{
  "n_layer": 8,
  "n_experts": 64,
  "experts_per_token": 1,
  "d_expert": 240,
  "d_shared_expert": 0,
  "activation": "swiglu",
  "moe_layers": [1, 2, 3, 4, 5, 6, 7],
  "router_score": "sigmoid",
  "balance_loss": 0.000114,
  "router_noise": 0.3,
  "scale_expert_input": true,
  "norm_eps": 1e-05,
  "tie_embeddings": "early",
  "beta1": 0.95,
  "train_tokens": 643900000
}
Below are experts of layer 2 (counted from 0) of a mixture-of-experts language model. Rows are named router (the router's row for the expert), gate (a neuron's input weights, with its number), up (a neuron's input weights, with its number) and show model dimensions 80-159. Each number is 500 + 50 x the weight over its row's rms, rounded and kept within 0 to 999. Numbers have three digits each.
After each expert's rows: "gets" lists some tokens that make up at least twice as much of what it gets as of all text. This comes from a sample of Wikipedia text that the model never trained on. Tokens count by the router's weight.

# expert 2
router:585520430467516471467472484466474453502540523478541456498571470451524557561491501492430457549412485523517508558499515569469511479438566539626521446541441431501491481476474493589529514571558531506511530522490512602496524376484495457491466407
gate0:486507461468567476443575507443400492539500458429465468564470559543480554441466547520566505501532442500484460446459412445501428421377523468502473502541558527520464530503500462412554525470595585468499551522607448500597516520515370567519483494
up0:525502591489430532437539514578522498622532503534579500476569498488460445542501561415558491494472569435469474631497584533497557514548473551539539447555399462587508405595517443487451501568465457536476459606522449537455498516497645497391510481
gate1:477550530348447599431481553607426579516516523533465579385535517494509452534462509590527501406450484498470464474611515490560560576488482484509465529507452578497544495510455442489540422558550530579465545522615422480506439520452546431455479407
up1:485498526504421532451541449451553350429540532495533490531519442549491557528530550542444490602536494521481526445490438473415441526527474559478635565454546578508545503614557428443444434441441571469469488470455521457489552484442487479456621512
gate2:607534512525651501492416496557452495498463555517580462495477557394428481517479614546610498486483453579540474524486484556428468441470511487555493440535505464504502538409493486486573502546586483444532518487532515503525485465541361455572457518
up2:429515510422390521443634478422535488506547560503447624508539445549552501460535385482413505504512526463508547501463491456571552546444445507520547504476507503581484468524472567438425579538493522472493489525423451547471561536443686532488516436
gate3:466518391445446558444519567454452517545413531452534517504572428450559517513583544504436628537558479467384566538571508529445506570497523478516575561557527468530413480531488469517520482474560480601509521497423510532474469414468492464465501477
up3:551443572545469527635381377501450477464530494497514559504454539453491577454512475548562447461450487512513488505489452541506507507602483493493463475541506463549537466485539512529524490616459544481579452460502512447465575569458488526466406581
gate4:464430497477497511424457534544576571447531584474455564494530454531494531446531600484537414488462452516455492369577520471486495547492586609465498447465541521595625500563519663530598416501510455552576497589436543549483485536422498573468602513
up4:380446488487477455484526483555503541486570591545488507571457441524465532478488546452508483419510503477432450364515517538562497461550480570509590391515370493507528488565534598499571541596450456468488534561488527532471552401467491478559511475
gets: "% ", "od", "S", "7", "9", "8"

# expert 57
router:543492476542525476457482459515544539481480446512485570472517502486431513547441483555441554554463490462514483471453470504507478472555446583546526440504483502496523485537472600607507561444460455475459577561547487548463493460496382481576478480
gate0:525545554494493517451489469514437556646510431504405512490545500437369525455487588336529521512577476472522486578544460510418502500516402521554495564447503400527500469540465491500472516502533507471496479488482462482502541393368477438568508481
up0:547573550524513601498458424534476476570607461518529444494494558485557361537481537452505508467549522518526467487479463528496449444477434509538420510426414509481521434505457543518427523576482481411542510522532513464449646485502494385550549487
gate1:508570425488512426531441543460530462541580620428613486531512504464547421539522549503534428506595489523516463451461454512575408508598532486559417542505444466580391472553503522467505520489523516444533473499497527543425504531483494566487525516
up1:494551584481491553583523497502336511511438464598448437471547510457417542420475469426570530568517611504495487560544513498395561489537466471432506448462556482528624508438504495497466470545479521544500587478423549476516470535484500391538467450
gate2:469435462436497548430598425531409499564499543566599512492548463465588522492514550460537504485581508500527519453552566587487539546533420459552526616527546386511476561628553504513559527478538644508565514539531514415523481474441563488494508484
up2:525583454560546473475482517509573468565478495420572500466491528464429570507417584463537523447528602526539496541470501467526556483414494467504522492483604514510508497591452440498423496453481461511396442543543564411558463487511487545483455490
gate3:539546581468451511531523440462416606567517458517584538485568533487536617463503518538526508458546609485476457558530529456400418508430457539507467458504396491424486530466458573543516598507479513486539480514481538524452538453416469455571490477
up3:456359542462526554460552562509518411506504500554446556536560492557495474527458474423474444473568383448500528557490400540515532472520537478480564578453575475450436547516503480485438381603486412485485519461504522482540455513532529510432522479
gate4:555429467460487476490491488495576467519394413526497482404528452427608579456493497521436486505466422575490610491463560546509459546506446520566485545540497493416422475548520519546541453566540520488488551502520540496649430329469530542528474447
up4:462564468574450404475446409463513469510514522558500562500517417450559534518448553536557500492511399522508543393417446512534492547535495563513447447560451505538541531536503546504526447422493502498487518434494466532574506399491490423658467520
gets: "the ", "in ", "a ", "In ", "with ", "one "

# expert 27
router:539519481548559461436563504445414586527494477514458462475575401458475483450529423560515440485543485492485523530543512491432557502479520536588446527492575428449487477497527480506492651516538457457506478512539524520512500476443441574522501487
gate0:545544486503527507497487511567506392452431399602391617501460430512542471522475499477563476502469482541524506524369512562637523430541544550472376551568517413545480485432620475417469512465548620476585489559545478518554518493519468446502466566
up0:482312481499553490470515479540537551466541526569568517453553485495533549472502488534483410521507533440450643472522502495532490507575572554526486437585428432463457486469608432497458493538490480523556468466469422473500494481449461556463539557
gate1:563651521417465539560452463503475528520369502456393507381530529494483508521500562428510543515580498610557603478468490521384525487429526453446466422486598476541450507438553498424507547586484450545556555553530507498426505480481530470554460523
up1:515413568498504508429526536457527537520463531475437473565463384465430488599537471489633563557456566474504401591482545573476558475433482532491432594448508507473446555569498529621589546482436548458501530449482492528547462519552491432498512526
gate2:483526434504521476458485441569535502448534449500460573579470377459502563617510385464468480482487454475459482559555504583427510577439495518433575478532445505493475462470507455527417525474493549493511424470456461456479434409615562429499448470
up2:512528580460418436490469435453413533522424480440541549505536574508491547390575439492503577526449502559566492510444516549497583556444463438545514551490528507525550444603466555528500479441582533481494535527394463567577388501465588536473462530
gate3:549563459500534525525585555488534501499520568339540494394547596481479431512593483435504569382492472453521512466469567496521554449468542500597382577569498447504562530476524523415476502471510504552443519569477558499415534476570452548495441524
up3:453524530517499455522510541637456473499589496532561567472572556413520487415564460415514611529478527457545526441501472545527494382499444496472484402517500447506549498516523430488427580542601521506565500493489506458451477541444509456495450455
gate4:462600501500408493453467504414589419562490533536415464544548479542414502496588609501485504446470521539484471436597490495519601523395460524491496488547588465455471524518507484580504677453515497426514568577542481518546402500474424560410495562
up4:438514461514434476470426453518526431505519464542544522520447538536453458557458521491540544458514544401525514399492560465565356546576621569454602473519589508547461513505483491455482509410548531438469531504478482554592468559600439518503526525
gets: "u", " ", "il", "av", "ut", "ag"

# expert 47
router:619491476461552596497476565470506519452458499479524486473561577437470578497499540482485515493576500444501460536524525533482468493493487522471569497501476484496529463446484542411586522478490520520462490521443399472449475466474545465465588440
gate0:513407500493553551524486552427496523586433559489476436382496505414571454546551509526470449485496488554520438458545486585513463530550481472557439437529417447441550488519431611434489512460489640538479473556540526488455512401499487537457544429
up0:422499531510550488526504465470524588508475560525528337544424487577509556509579571529470528610471444577648539552465593529507398478477438547520416509456464554493473495389402583472505525559490507493502446524466506488430566486498569555494499477
gate1:480435430551535470444452438436576536379446483512466601439552440487595527610516535534460497605479601461501531537432516570517512464442456524569496412458510527423487489485437518578611423421484551554543456479548508546410408461489502440467446497
up1:550497472471558478498574438464491541492506460455451551538490499485542518573480436486417513550457566519573623595443491548445526436448479521534554522517475621421525476447402416528484478446464510495481499461490462507522455514543558453528456459
gate2:503545562478459515510517590491425600581446519454592421503494569431454599508455516452472478481528577420527540506518426528472504449495452427572605512398469491568513516480446497474496535444555446565575464485473488494541488523540547427583412430
up2:561499579476460530428489521528462598602475571524530392496510517456477551443428483451570485482580579473525505425490448467522545481438538475565516533444498533498530480492453580549443508443560494534528489410474489513503460484614532446595452495
gate3:525575474574524444500515506496534601490481547507482566482515486571451532501500504475533494527473566433463449507487504397376579448485515552458526509573442550558531483590477528448401527655467420528553477611514488480480465488520434479477505503
up3:388543525556500541504632448460573498533480503510522527470489429496514620482533468550445438518470487458414562634544536491498560550493570499494455485504448515548452572536503596473373540524512504505418461495522393481527526509522552513379527477
gate4:436529534445482490476526524486497497428552545469465545478411503570399565451567429430511505531472433522603525537415550538413536501395536520554437539471416577493403460494531472478496535491477510472522479469484505527538510479461516552470633464
up4:417456435506500475566482516596546494555548504401569522531486485494543458509425614418571577483448511504475435435539485410548475564419579454576580533596463474507581406597430466463443515524487547485502528590505494474466535498565473465568421530
gets: "as ", "for ", "with ", "after ", "that ", "to "

# expert 15
router:489507437498516490430536473518505459555545499445481493521557520418403582490467523509541528499590537521509477538494384538570550532525501498452385466478461541460489520465592487518570623458627481529537502535459478530485530533499420502493546465
gate0:502613469489599510520490472585533404481578463526516453514618515462521636511549571502546580456468466450407598481525450580517464464468438477562497529447519471566541493522499497479495443448474554446512437491466515472445408520489508482517502431
up0:521519500494457553482468525529510545549385548597514560491436478503417518607361446512418457482504488580490449481467554543492593485550496549470536484469531487491563531562447480424484554435481492554492531555513541530560525514491512554534557522
gate1:488492438430466441457509545497597430481528558483509537453495444510557458589542428428448466534508504479539557514430494530461594452518398538496573447460465527534516491498481530560565518567493488470585465452469420541503421457448519525525429540
up1:524480456501543429463533494522489529504495462598538483591554489432438475387410588576515510500513481470522338417529490431454509491499564438509486494545462567541515457578509483494579484522541540474423497526544563461523486539473492496648401542
gate2:497463531479548588511498473552463523514483477606494549499611541432389608460594560447484568444546461474495505499417471606533565502412497553497480574469468509594579431561544552445512567480516534521509519518486588568530483515451543534410536579
up2:380509489587592443471608446520422534488561475557546481419570559461415512537575454516489509559564548445492478513469516496502582453411536509473464477502453533510468422572514564431445561518520502557540461449580515483445411536538501514499559522
gate3:529543694476497498527463493560513616505444452446511474551501443531505525418483525503459493524495484488463397516494600497452469527437496518530532434503514515592508511589508408508500580498470546480480590542609578496401504493467372537512531450
up3:529355497529539513525544521602640487491474435572475498565543461457446486407530509516548442464466536457545435550422537534516517602529469573538498445449450410451381513595487429527526471449501532483503526608512531484435527534443516511459527534
gate4:646508483500467469416496445557558453499510612536473438411542501515422595542503485522500435491546521468527451577503507576494498491519405411513457561476487554571432502504533554552556592571537509468521458512505505440544424494534427395579523434
up4:539501511569456506404519517531482443517522444463527446398488591515512438445530498559609535551496508488550402470520571477543462417462483515410403526505546572517562590457518546486689402510529432539380501562456469521528412498516468469484542543
gets: "i", "o", "u", "e", "en", "si"

# expert 28
router:477487461438560487509454506485513595498476567485543484515546574498503511498573570417509462489504406425420556518443561507403439546422483528485448489512431511496485501453467449509525580533514513499509555567461573528493506444468538520517551485
gate0:558595585441464540516528499459506545484431529548478492511551513498498506432569424537639397514526430448616416513527500601466493504520416406472495456553576514492429491547535651524540528481600490458456559510513500527428427493438444466591503487
up0:439482487484598458463494563533570414601561471460414478458541553432441512463430511491405598459475567516390573444468447479536577521438578637586465420475559460451512536467473437490515514431445525437567549432507511496563584530471477430450524467
gate1:487483482550598489517530540567465385523465458491532431561505534472567492493461501544530491475371518462612564439527439490529530470625508476531466415481465361410541487550531489571587474447490505503480483552457504527548540571550414510486446454
up1:507461479571459601524520450451537473422470498519509605543501475458451557489462521503473519589574592462482550557428543454549518560421439424452528475632485512515499555462418535580540481475537498551449424418461460465397555567408464520506451458
gate2:520536527562523536483540534481554478409490528450505477486519496327488514503473501467531370426513454442419492520478469399493486481611482531498442512485500527547429622479478451509460437557561497480563497489620515501492478390516505519510527415
up2:511554410537454541523495564502469569362462535503473403483449527411565513489578517497499460566510555447468592492484543504473514452536555488439540486528476541496537516451506451533521506565512463510409423514626447445447449504525388536440447558
gate3:505484485413548514484422532552511606455510478553520529397481480541455511595499511475467515516498435478528509561424504531515495555555470470538592497458492503431420511484472509484535528425445478613459464594542567466492484408464465602566513504
up3:528530486551499527456444495466492562409442440491605491569513446537508563537525536434449598586550514548435497515499593495507537479429467523465463465496478494490551415515547510539490522448522512598538488552538479522515498430415536613455486534
gate4:446433593541569484571512561441519501559493512480375456463470495448492471516558466488395524534529531591519583497454510501586483526476506546526432410551538502504454464457430544478579419431447499451559535524527510530501552511573573519485474418
up4:492455537504558443549518468579426547539580481432492422491464528502485481506553429550475515449396556520474454461512516578419528523481507493484519493399498502483467459472456572591559528506491486496483532560433508588548458432452530536378540548
gets: "s", "f", "h", "n", "g", "t"

# expert 44
router:607430432465577505503420565512552515521496495482517490501523525420478499426487402576523496485506541509521535493510460570523522451510576534479491452467501414505615466574498554513475524548498446501472499466439516478494431480534446546544489448
gate0:534476428443460503473553466520500502497429537454509557470489477428502563474473462583461541478461515522486573536481453579457458507466543508445489482606475548550550444539533497495542501591541470506502516507483543595487389534647532542475452491
up0:531537486512469592464509505531503382528553489538400484512559478506436531490433399528573538453472547532504490549525461425561483512465538491537450509510424542427593479434524435534482504469578482481530520505540482515540427528529488382533510586
gate1:464450409500472462555534483502518502446445442501506524431487578590541418517552448564535523482413515508546410507562486501486527522514443533439435500445478533465510397474476549521565590514543467516495442468489525499507605535536490494593520471
up1:510453570470501515485489466491530447519546462474547575519515451519492505514458406470436582498527518611436464410434541489559514411474527527382460542448525583515520519519504534461528460508545535399570443447550512493478464472609508489424383555
gate2:444575487466560470497480377575442471438442471522489489426520469540505491529452439501464500457458524603476563553502470554472596485610469503487518448539482461495521464499559486612455510561476564445598539496480479511441505505519511484420468474
up2:503529449438393427406542533419480547414498520508603464496508436505546547525500648508475507528476497499461478503502474502497491545597567560517489469466570456584491502504546442438542499495512538610492486499502570579493506541538540535551411474
gate3:578469435553463425398556451460455471543467546533569502507572499521542418528554528497484505526431506493466564516440394419461423474504466585452589560522495482491550457571463522404454559487488533511509464452455508500473510510509499521493577476
up3:436475555395506615528503538474477434498514422489408444477462412438514599423429521451557522511479483558430433532537491609529504494423454464479491503503418461526428504451465559505545495439556511509441483528597512520499467524435522505490456487
gate4:512497485488509503522444534457558528470470564564509562562562563491469511577476544512460514397431464475611549562550547469467558458483517464495526462468347438493564450578592492465456412509506534611456532502486457542464481523488532432434494421
up4:454553519556460512443456474465504452463440549430486684493511434527534527505517480549517462446501464559532490526499498542445537465447555459504467501444462505512460439469469521446540528613469468491358540591414595554529567473545550428505529536
gets: "by ", "It ", "The ", "the ", "ra", "is "